Experts of a small language model.
Size: 10 layers, vocabulary 4096.
Below are experts of layer 3 (counted from 0) of a mixture-of-experts language model. Rows are named gate (a neuron's input weights, with its number), up (a neuron's input weights, with its number), down (a neuron's output weights, with its number) and show model dimensions 0-127. Each number is 50 + 15 x the weight over its row's rms, rounded and kept within 0 to 99.
Before each expert's rows: "comes before" lists some tokens at least twice as common just after its tokens as in all text; "mostly gets" lists some tokens that are sent to it at least half of the time. This comes from a sample of Wikipedia text that the model never trained on. Tokens count by the router's weight.

# expert 251
comes before: " ", " \"", "'s", "art", " Epis", "00"
mostly gets: " December", "    ", " Netherlands", "04", " April", " India"
gate0:33 76 70 27 47 42 65 38 38 47 53 40 39 50 93 69 71 50 33 78 40 61 12 16 51 58 50 46 74 47 42 42 63 30 49 33 44 46 45 54 55 45 30 55 48 16 24 58 65 36 43 63 64 71 55 43 63 56 59 33 31 55 44 36 42 47 15 62 72 34 54 58 67 60 50 41 28 74 47 36 72 68 40 46 30 74 50 40 72 49 54 34 46 30 53 32 63 44 49 37 42 60 36 40 85 57 30 37 55 47 70 40 53 69 54 63 46 43 46 62 51 37 61 44 38 44 63 25
up0:21 72 73 27 56 45 72 37 49 38 49 26 64 38 81 73 51 33 46 60 51 30 23 26 60 46 50 44 76 41 58 55 55 36 63 30 41 37 59 71 64 37 26 55 35 18 27 71 43 43 53 76 50 69 57 43 56 37 52 26 38 41 56 30 38 52 18 69 41 20 62 59 55 58 48 52 56 61 37 51 67 76 54 59 30 82 39 50 63 47 53 32 40 49 52 31 58 53 30 63 44 47 45 52 61 60 28 17 48 47 59 37 35 65 42 83 64 45 47 44 44 45 77 42 52 37 46 33
down0:41 79 74 83 24 62 54 40 25 58 82 50 51 42 62 47 70 70 22 30 45 51 43 63 68 48 66 36 59 53 41 63 46 39 55 45 69 80 65 56 64 60 38 49 68 75 41 45 66 78 55 62 36 50 22 59 41 20 36 49 48 76 44 49 45 48 51 23 31 20 39 58 46 42 56 54 33 32 58 27 33 34 58 59 23 25 43 43 55 40 39 43 58 29 53 61 32 38 44 67 73 50 65 22 46 36 46 42 53 47 32 21 37 56 65 49 58 39 46 47 74 65 47 38 59 54 39 70

# expert 13
comes before: " by", ":", "\n", " to", " of", " as"
mostly gets: " Cap", " known", " government", "idae", " hig", "FL"
gate0:56 37 20 64 41 26 51 75 29 37 48 18 61 59 42 49 58 38 28 50 48 56 27 56 82 45 46 55 41 73 38 23 50 64 40 53 60 42 32 60 41 30 26 34 48 54 63 38 55 40 50 64 19 45 36 75 42 64 71 64 44 40 63 53 35 58 39 36 41 43 51 41 33 45 53 31 63 36 33 30 62 55 32 71 15 65 49 37 42 64 25 31 46 39 34 33 61 58 44 54 38 61 36 65 36 73 40 51 65 70 36 77 53 61 76 57 52 50 14 67 53 74 53 25 58 31 43 40
up0:61 72 63 24 37 37 48 32 57 74 59 34 54 48 65 50 72 72 56 62 26 64 37 50 80 54 61 61 70 47 34 54 67 65 41 32 44 67 71 41 54 67 56 62 44 50 36 73 49 60 65 50 60 38 28 54 54 35 45 48 17 34 66 60 52 33 48 48 45 63 46 44 44 45 49 67 42 48 49 57 58 83 40 42 68 46 43 42 31 25 67 66 26 06 38 40 44 32 19 66 72 46 30 55 73 39 63 52 21 43 34 03 45 31 55 61 40 53 39 40 45 41 38 61 71 53 46 40
down0:62 46 46 76 43 20 37 72 54 17 77 37 55 49 25 54 31 66 36 68 65 36 47 54 28 56 56 50 59 69 73 51 40 29 47 67 48 41 67 47 47 39 21 41 62 41 18 31 07 60 61 57 24 46 66 53 79 50 63 31 75 57 38 62 61 56 56 38 35 31 43 43 65 39 43 45 53 42 43 49 67 66 52 72 54 54 35 17 61 37 46 32 50 52 66 41 72 34 33 51 49 65 40 65 64 59 25 61 34 54 35 32 51 37 55 59 23 53 49 58 39 28 36 32 65 50 72 55

# expert 170
comes before: " the", " be", " a", " his", " have", " its"
mostly gets: " after", " to", " before", " around", "-y", " census"
gate0:68 76 43 43 65 65 65 39 66 53 55 35 38 41 38 41 50 46 61 31 43 48 70 48 59 63 08 50 39 70 47 68 51 63 42 19 90 40 30 39 62 47 42 78 43 30 42 50 56 50 57 59 62 60 33 65 41 69 54 53 28 33 50 49 12 77 59 51 39 50 36 60 50 52 45 36 63 50 62 60 52 52 45 25 45 58 55 55 44 73 63 41 63 14 50 56 73 57 30 68 65 55 80 71 30 46 79 56 52 57 57 76 31 74 42 70 41 45 32 50 58 62 28 36 63 26 61 60
up0:35 62 74 70 64 76 64 21 47 49 48 28 65 43 65 53 24 67 37 38 67 64 38 27 62 60 32 62 44 57 49 26 33 82 55 59 49 41 63 48 63 68 47 30 53 38 68 48 57 20 54 41 70 60 58 70 37 51 74 35 16 68 49 63 50 57 62 44 45 55 49 40 57 71 40 38 58 53 68 39 64 55 47 47 45 59 70 45 51 47 48 32 60 07 49 64 68 39 28 58 73 58 40 69 30 60 64 66 39 78 46 74 69 69 43 56 32 50 45 50 73 64 39 37 70 30 46 76
down0:38 50 65 46 63 65 51 50 46 35 61 44 31 26 35 44 60 63 38 51 62 35 77 42 80 71 41 60 55 44 68 63 56 42 76 48 55 76 51 38 77 54 24 68 77 16 57 44 52 55 69 71 69 50 58 20 64 63 28 89 52 60 30 65 34 81 55 36 65 34 50 68 43 52 51 65 53 51 42 55 55 47 65 38 76 57 58 47 64 40 14 69 25 41 48 75 58 29 51 51 78 42 53 44 60 82 43 52 55 69 39 56 56 65 52 65 38 35 63 43 61 39 52 28 41 54 39 60

# expert 85
comes before: " of", ",", " and", " in", ".", " ("
mostly gets: " Institute", " Labour", " case", " Joseph", "ishop", " Press"
gate0:42 58 51 37 37 48 51 87 43 47 31 58 44 35 68 56 45 59 59 49 67 42 22 58 43 36 39 51 75 33 50 41 65 58 46 35 32 38 28 53 57 44 51 48 38 73 46 50 74 63 23 68 56 43 48 42 51 53 44 14 59 52 37 64 51 60 47 52 74 65 69 62 22 63 51 64 38 71 80 57 54 45 59 44 38 62 65 27 28 38 53 60 58 39 53 62 55 28 75 27 39 54 61 60 73 47 17 23 51 66 27 51 47 38 53 08 63 83 25 61 49 55 75 30 57 25 47 57
up0:36 24 46 37 71 50 41 69 45 44 43 36 39 41 68 57 55 60 43 48 56 52 06 57 43 30 53 53 70 32 63 34 54 64 55 40 41 67 14 42 57 36 50 40 22 51 46 52 75 72 46 51 61 41 32 31 48 56 58 26 54 69 51 56 59 52 44 41 54 56 43 65 17 68 35 58 39 55 60 53 45 52 45 36 54 43 44 35 36 34 59 61 39 37 58 70 51 32 51 15 36 50 50 50 79 30 15 30 42 68 35 37 44 29 43 28 52 79 50 61 57 69 57 31 87 10 47 69
down0:49 43 36 59 24 29 32 47 69 65 64 34 45 36 64 64 57 48 33 63 65 66 67 41 59 48 56 65 65 52 51 40 49 63 81 01 34 81 56 39 70 42 37 30 48 42 35 64 29 51 37 51 20 53 23 76 45 37 57 47 47 53 43 53 61 41 62 63 45 60 30 57 53 46 51 47 69 59 86 37 66 37 75 38 71 48 59 62 59 51 72 52 66 69 65 43 26 73 50 40 51 15 35 31 50 49 76 43 78 58 39 56 74 53 54 36 70 43 68 59 58 55 51 31 56 34 50 39

# expert 95
comes before: " the", "|", " a", "an", " birth", "=="
mostly gets: " del", "See", " Lo", "-y", " lo", " at"
gate0:41 51 39 52 58 71 54 52 64 53 36 45 33 36 45 36 47 58 46 43 49 65 47 13 47 27 49 68 70 18 41 67 77 78 42 56 75 38 31 35 49 70 42 38 33 62 66 66 37 61 68 51 36 51 36 63 35 48 56 53 54 46 43 46 25 23 42 98 57 48 64 36 62 53 55 53 57 66 12 37 41 38 39 53 54 48 72 39 46 27 52 38 62 44 25 36 53 83 54 41 73 42 53 66 66 27 36 66 45 76 43 20 56 49 68 62 81 44 57 49 37 67 57 59 51 57 32 35
up0:64 65 32 61 43 23 33 48 49 65 69 49 54 63 52 52 60 31 45 62 41 33 58 83 38 57 56 43 25 78 61 70 16 15 40 47 33 51 81 63 54 44 44 48 74 62 31 42 62 48 25 31 50 34 52 35 59 65 62 23 55 70 50 62 61 65 59 14 43 65 40 58 57 52 35 51 44 47 73 66 39 51 47 58 48 46 43 62 48 58 68 51 33 62 55 63 57 45 54 66 31 45 67 30 30 71 45 21 59 41 60 69 42 50 37 46 09 58 67 60 66 54 31 47 44 28 72 78
down0:39 65 69 44 81 58 60 56 52 36 81 62 87 72 25 54 56 31 58 40 48 42 26 50 64 49 48 71 66 40 53 55 67 28 73 24 73 61 56 73 31 62 57 29 55 52 70 62 59 39 26 47 80 42 54 40 33 63 53 67 39 61 44 44 43 38 50 64 44 53 51 42 49 38 59 67 49 35 50 36 45 51 46 60 00 49 40 63 01 56 58 52 57 58 41 58 61 47 45 54 48 65 52 59 55 58 46 31 30 55 67 36 34 60 15 63 22 46 44 44 46 48 66 60 49 58 62 72

# expert 37
comes before: " of", "on", " in", " a", " on", " to"
mostly gets: " released", " there", " death", " trans", " resp", " release"
gate0:44 54 35 25 69 57 32 66 52 49 46 56 31 39 66 37 42 61 65 54 37 40 26 62 74 70 53 32 27 52 47 28 65 66 40 46 48 66 50 44 74 50 49 44 39 25 49 77 56 42 46 62 90 31 15 35 52 43 55 54 63 28 58 50 47 31 38 46 37 71 50 48 77 60 34 36 42 32 65 31 61 57 57 59 57 59 49 61 93 48 35 41 35 30 90 55 46 44 64 65 52 33 39 44 74 41 59 41 39 41 69 62 59 47 57 32 64 78 36 12 47 58 53 72 39 39 52 59
up0:44 24 31 29 61 57 40 30 45 55 19 49 27 32 48 39 35 89 47 46 40 32 17 36 70 74 50 44 51 41 45 38 66 50 59 67 46 57 63 38 64 36 47 57 58 37 92 78 52 31 65 52 75 29 38 48 47 47 70 46 54 38 58 57 49 41 45 47 65 60 66 49 62 40 31 38 50 35 61 18 78 28 48 50 52 41 42 46 56 48 43 24 38 30 81 30 27 39 39 72 69 53 53 62 66 47 60 52 56 30 70 62 63 51 50 42 59 66 18 27 41 33 37 62 61 40 53 57
down0:72 29 56 31 45 36 55 53 48 73 52 52 63 54 58 52 84 44 53 86 57 47 29 29 38 65 34 44 39 48 89 46 60 67 56 36 63 28 45 26 53 57 43 63 33 23 58 26 55 39 51 44 44 51 33 50 79 51 79 40 31 43 39 63 70 56 55 82 48 58 27 62 72 55 51 69 59 23 56 49 35 45 56 55 51 65 60 71 45 60 56 73 43 64 58 33 33 35 53 30 63 57 44 51 63 53 52 63 84 31 35 54 59 35 40 34 54 82 40 53 83 54 53 54 45 84 64 41

# expert 235
comes before: " the", " ", "ity", " a", " League", " his"
mostly gets: " major", " local", " total", " personal", " ·", "ajor"
gate0:61 54 35 60 71 40 54 50 52 51 63 25 48 50 39 63 40 71 37 64 44 27 31 56 31 50 48 36 30 38 45 68 53 57 51 45 48 53 83 66 87 58 48 78 38 34 54 46 50 51 68 30 28 36 18 49 46 39 30 19 45 65 29 55 44 77 36 68 53 68 61 30 37 62 69 49 67 79 48 59 45 48 75 18 69 62 57 46 50 63 41 52 44 80 61 45 46 67 29 34 32 41 69 45 81 32 70 40 41 44 46 64 53 49 61 58 65 44 56 36 42 18 53 78 43 40 60 29
up0:53 26 20 55 61 44 50 43 62 55 79 34 67 40 30 69 35 63 60 76 61 45 49 64 24 12 70 52 40 59 41 44 52 47 55 52 33 64 56 61 63 69 16 47 45 77 59 44 47 72 35 35 56 57 61 56 32 42 57 54 38 64 57 97 71 74 61 58 66 71 73 52 45 53 62 44 72 77 81 75 61 51 61 38 69 26 42 52 45 48 36 58 45 51 58 42 47 61 75 52 45 56 37 60 61 29 73 75 43 39 43 47 47 43 72 41 56 46 79 34 33 53 52 61 64 38 52 50
down0:49 63 56 64 63 64 49 28 40 42 40 49 41 36 37 49 62 93 73 47 75 38 37 22 69 81 55 51 50 32 42 42 79 39 59 31 74 47 61 30 23 36 53 24 39 54 62 35 56 34 43 36 32 45 39 52 66 71 52 48 45 50 37 48 39 50 66 49 61 20 65 30 59 68 39 64 77 32 74 60 58 54 50 41 48 54 37 61 44 50 31 57 45 44 66 38 52 31 65 50 57 77 54 44 36 54 37 64 52 36 48 59 48 59 48 47 88 44 62 66 27 70 56 62 59 27 17 85

# expert 84
comes before: ":", " of", "\n", " (", " to", "a"
mostly gets: " th", " man", " oper", " te", " war", " Game"
gate0:42 69 58 52 69 55 53 59 63 17 52 46 52 55 30 49 46 77 45 44 57 57 65 38 31 51 38 51 63 60 60 57 49 35 60 72 55 41 53 21 44 37 37 42 27 67 60 41 61 46 57 61 63 56 32 43 55 21 73 49 44 64 42 79 76 26 32 36 47 72 49 83 53 33 52 20 50 52 24 48 43 62 47 09 60 48 44 81 39 32 86 53 39 20 52 28 54 43 40 38 38 66 52 70 34 40 66 67 50 30 42 28 38 34 25 37 72 66 58 53 62 52 59 47 38 42 34 37
up0:52 58 60 63 77 46 48 48 59 25 43 33 60 80 22 55 29 59 35 55 47 67 66 36 29 33 50 42 67 64 58 47 47 27 60 69 57 47 45 31 63 26 44 33 25 74 44 43 49 55 67 60 71 58 35 38 54 31 65 69 34 62 50 47 67 35 34 41 33 65 53 73 53 13 70 16 54 48 28 45 39 53 57 26 43 60 51 79 39 33 75 48 42 35 60 29 39 41 27 57 46 69 44 66 26 43 78 54 47 17 54 40 51 42 40 46 60 68 48 65 56 51 73 52 47 20 39 37
down0:47 60 66 66 26 68 47 34 51 48 41 62 29 52 77 44 43 49 53 38 34 22 49 36 84 72 69 72 41 42 36 30 42 53 33 32 37 45 25 66 66 68 45 37 66 53 30 25 46 64 71 54 43 39 15 39 55 52 16 51 65 83 45 48 34 71 32 55 45 56 62 74 55 56 53 53 44 45 40 43 56 51 60 47 53 53 53 54 59 42 82 54 67 49 75 35 25 45 56 65 48 43 37 34 21 37 54 52 65 64 38 59 34 41 54 66 42 35 34 28 20 73 21 42 40 55 36 71

# expert 41
comes before: " ", " the", " first", " final", " second", " club"
mostly gets: " ex", "',", "HL", " des", "bles", " would"
gate0:49 42 38 37 73 73 43 83 56 65 57 70 81 63 55 29 46 29 35 42 23 56 62 27 52 70 22 55 62 39 54 54 29 48 58 53 50 49 61 62 48 38 22 29 55 38 45 43 54 45 49 40 50 29 27 41 65 50 57 42 47 90 57 85 58 40 52 57 52 74 48 46 55 25 93 68 60 49 61 71 49 62 48 65 29 70 46 44 64 41 68 55 46 44 41 82 34 64 45 42 40 63 40 50 56 42 36 35 47 57 19 59 56 28 49 40 53 51 33 32 63 55 62 92 34 41 52 45
up0:48 33 42 54 56 55 68 81 52 49 58 78 78 53 65 49 37 48 58 32 34 61 64 50 60 82 31 51 56 60 30 48 24 39 44 52 45 48 48 46 33 61 42 33 40 46 50 58 45 43 37 37 46 21 35 50 57 40 47 40 44 84 59 53 98 47 33 74 56 84 38 39 50 33 49 55 62 53 53 60 41 65 54 78 19 62 50 54 69 57 66 55 55 53 39 80 32 49 44 25 34 51 42 52 45 30 35 45 45 61 15 56 35 39 47 19 85 45 50 38 70 66 48 78 40 34 54 41
down0:54 53 47 30 37 45 65 49 46 47 33 59 84 50 30 51 76 40 48 67 27 51 54 22 55 29 32 52 48 69 44 55 39 55 67 57 86 43 35 77 30 53 39 41 88 82 48 67 50 72 39 45 48 52 61 68 43 38 42 54 26 38 35 54 42 40 35 50 54 52 32 39 43 70 53 74 65 34 56 66 80 42 44 20 56 42 51 70 56 46 47 54 62 31 30 36 25 41 27 42 49 29 41 65 39 29 45 31 45 64 58 31 60 42 57 57 24 63 62 55 43 51 50 67 38 16 81 66

# expert 185
comes before: ",", " and", " of", ".", " in", " for"
mostly gets: "ature", "reen", " strong", " areas", "ological", "attle"
gate0:80 33 43 47 45 45 34 58 79 63 50 41 51 37 44 44 60 31 37 57 42 50 41 35 14 23 36 62 65 39 50 50 67 34 61 30 49 37 53 47 68 69 44 44 35 47 49 52 39 46 55 36 55 46 62 73 01 55 67 45 50 60 55 25 61 66 36 58 67 58 64 41 81 91 50 93 63 57 48 39 64 51 54 38 77 72 44 32 69 51 36 47 54 44 51 40 41 37 43 55 35 37 28 47 75 34 60 58 35 28 65 42 49 41 61 73 33 63 64 58 40 55 59 44 43 66 18 59
up0:72 34 44 74 79 55 67 66 32 46 39 61 32 48 80 49 66 58 55 48 44 64 51 45 46 69 66 68 50 60 30 48 49 34 61 32 34 20 48 34 40 80 35 35 44 59 19 66 44 52 44 50 60 56 52 80 62 37 46 57 54 22 42 35 60 63 33 47 61 26 41 31 54 66 45 39 53 34 51 62 44 45 82 89 53 53 53 71 66 91 55 34 49 45 63 54 45 58 43 49 53 54 58 66 43 51 73 79 80 51 35 88 55 34 61 44 57 37 33 62 34 36 62 44 38 55 39 35
down0:47 58 54 59 60 34 42 43 40 52 90 68 63 31 41 63 62 52 56 32 30 26 37 72 79 57 39 38 34 38 71 40 55 17 40 53 49 31 31 66 51 49 39 71 41 51 34 73 34 66 44 46 57 27 40 51 69 24 58 47 42 33 62 58 64 42 27 52 49 30 45 27 49 47 40 51 90 45 43 52 31 68 55 57 27 60 59 64 53 30 45 45 70 46 36 48 50 73 69 44 49 40 47 44 61 67 56 10 56 74 67 63 00 45 78 62 36 62 63 43 55 37 48 55 54 49 58 53

# expert 7
comes before: " ", "l", "ision", "re", "art", "ra"
mostly gets: " st", " dec", " dep", " app", " d", " Port"
gate0:39 25 53 47 35 30 16 32 42 75 86 70 55 78 73 73 27 38 47 56 46 52 55 44 70 85 40 24 42 58 68 56 70 57 63 19 52 40 37 60 43 47 30 56 41 28 57 60 57 72 60 44 64 49 72 51 57 42 83 56 56 72 46 53 59 24 25 65 51 30 73 58 62 41 54 51 58 47 50 33 54 42 44 40 36 57 45 21 67 54 43 49 22 58 55 50 36 39 43 24 48 40 43 74 67 55 52 71 38 38 49 24 68 57 48 46 40 57 78 34 52 47 37 64 43 46 66 51
up0:49 19 58 51 39 31 40 36 34 65 78 54 48 58 80 73 35 38 44 55 22 53 59 43 54 76 31 19 31 49 67 60 68 27 66 23 40 27 57 63 40 41 47 46 55 32 65 57 51 72 55 32 69 43 59 71 52 56 86 62 32 75 52 32 46 29 21 66 63 57 77 45 42 46 66 40 41 69 52 30 64 43 37 32 61 42 41 31 62 51 42 59 41 46 50 59 49 48 45 32 62 54 50 80 67 73 53 81 47 33 35 24 60 68 37 52 55 46 53 36 50 48 22 45 34 54 58 36
down0:44 78 52 77 53 31 52 51 42 55 77 69 40 56 56 51 59 75 44 57 54 44 69 60 48 53 44 41 56 52 43 10 49 62 76 45 34 66 80 54 32 71 52 43 60 31 32 56 50 59 27 84 55 36 29 38 51 79 33 52 59 56 50 65 72 60 64 57 68 56 51 41 34 43 39 41 59 65 46 57 32 40 63 45 48 71 75 67 67 39 40 53 44 04 65 47 47 31 55 60 32 67 35 35 70 34 41 67 79 49 59 47 45 55 66 35 56 33 68 76 40 36 56 26 78 55 36 65

# expert 163
comes before: " The", " |", " In", " He", "E", "20"
mostly gets: "\".", ".\"", "weight", "verage", "iversity", "BS"
gate0:48 51 57 53 57 23 51 51 22 41 60 64 66 38 07 53 73 71 52 73 43 18 38 52 44 48 33 48 68 37 41 62 74 48 62 62 46 13 50 56 53 61 40 40 68 15 59 64 59 48 50 83 41 34 68 63 56 40 73 53 49 64 57 73 68 61 77 50 55 40 25 54 69 51 58 39 66 52 38 51 52 45 52 57 60 37 49 61 63 43 15 45 50 39 56 33 63 30 41 82 15 58 63 41 66 58 68 21 48 45 67 64 43 69 53 53 48 59 28 45 42 32 57 60 27 43 63 53
up0:42 56 46 81 90 45 55 46 26 29 41 53 59 57 40 53 44 43 71 86 27 28 44 50 44 69 36 46 64 45 52 72 28 49 54 65 36 15 57 60 55 75 65 55 54 50 30 36 50 33 48 67 39 46 60 54 54 49 56 79 66 50 42 81 45 38 62 44 53 45 36 52 58 13 08 32 37 64 61 48 61 47 74 64 38 40 39 51 77 56 34 41 47 36 52 47 60 47 47 59 23 51 58 45 79 71 53 38 32 71 77 56 37 71 36 39 47 52 35 44 31 28 52 62 37 60 45 53
down0:51 37 35 54 54 58 60 48 26 57 22 44 34 33 27 36 28 42 65 52 58 42 40 59 30 35 41 61 58 45 35 49 54 57 44 52 83 66 41 41 52 51 73 52 37 49 41 33 67 22 50 38 46 46 43 43 23 61 62 55 61 51 39 58 74 39 32 66 72 24 11 47 45 75 53 43 86 19 52 38 30 28 36 55 59 72 74 44 47 71 67 59 42 55 29 49 30 48 46 51 54 55 39 75 56 50 50 68 42 17 65 84 56 67 53 66 76 67 62 50 65 52 53 34 74 44 42 65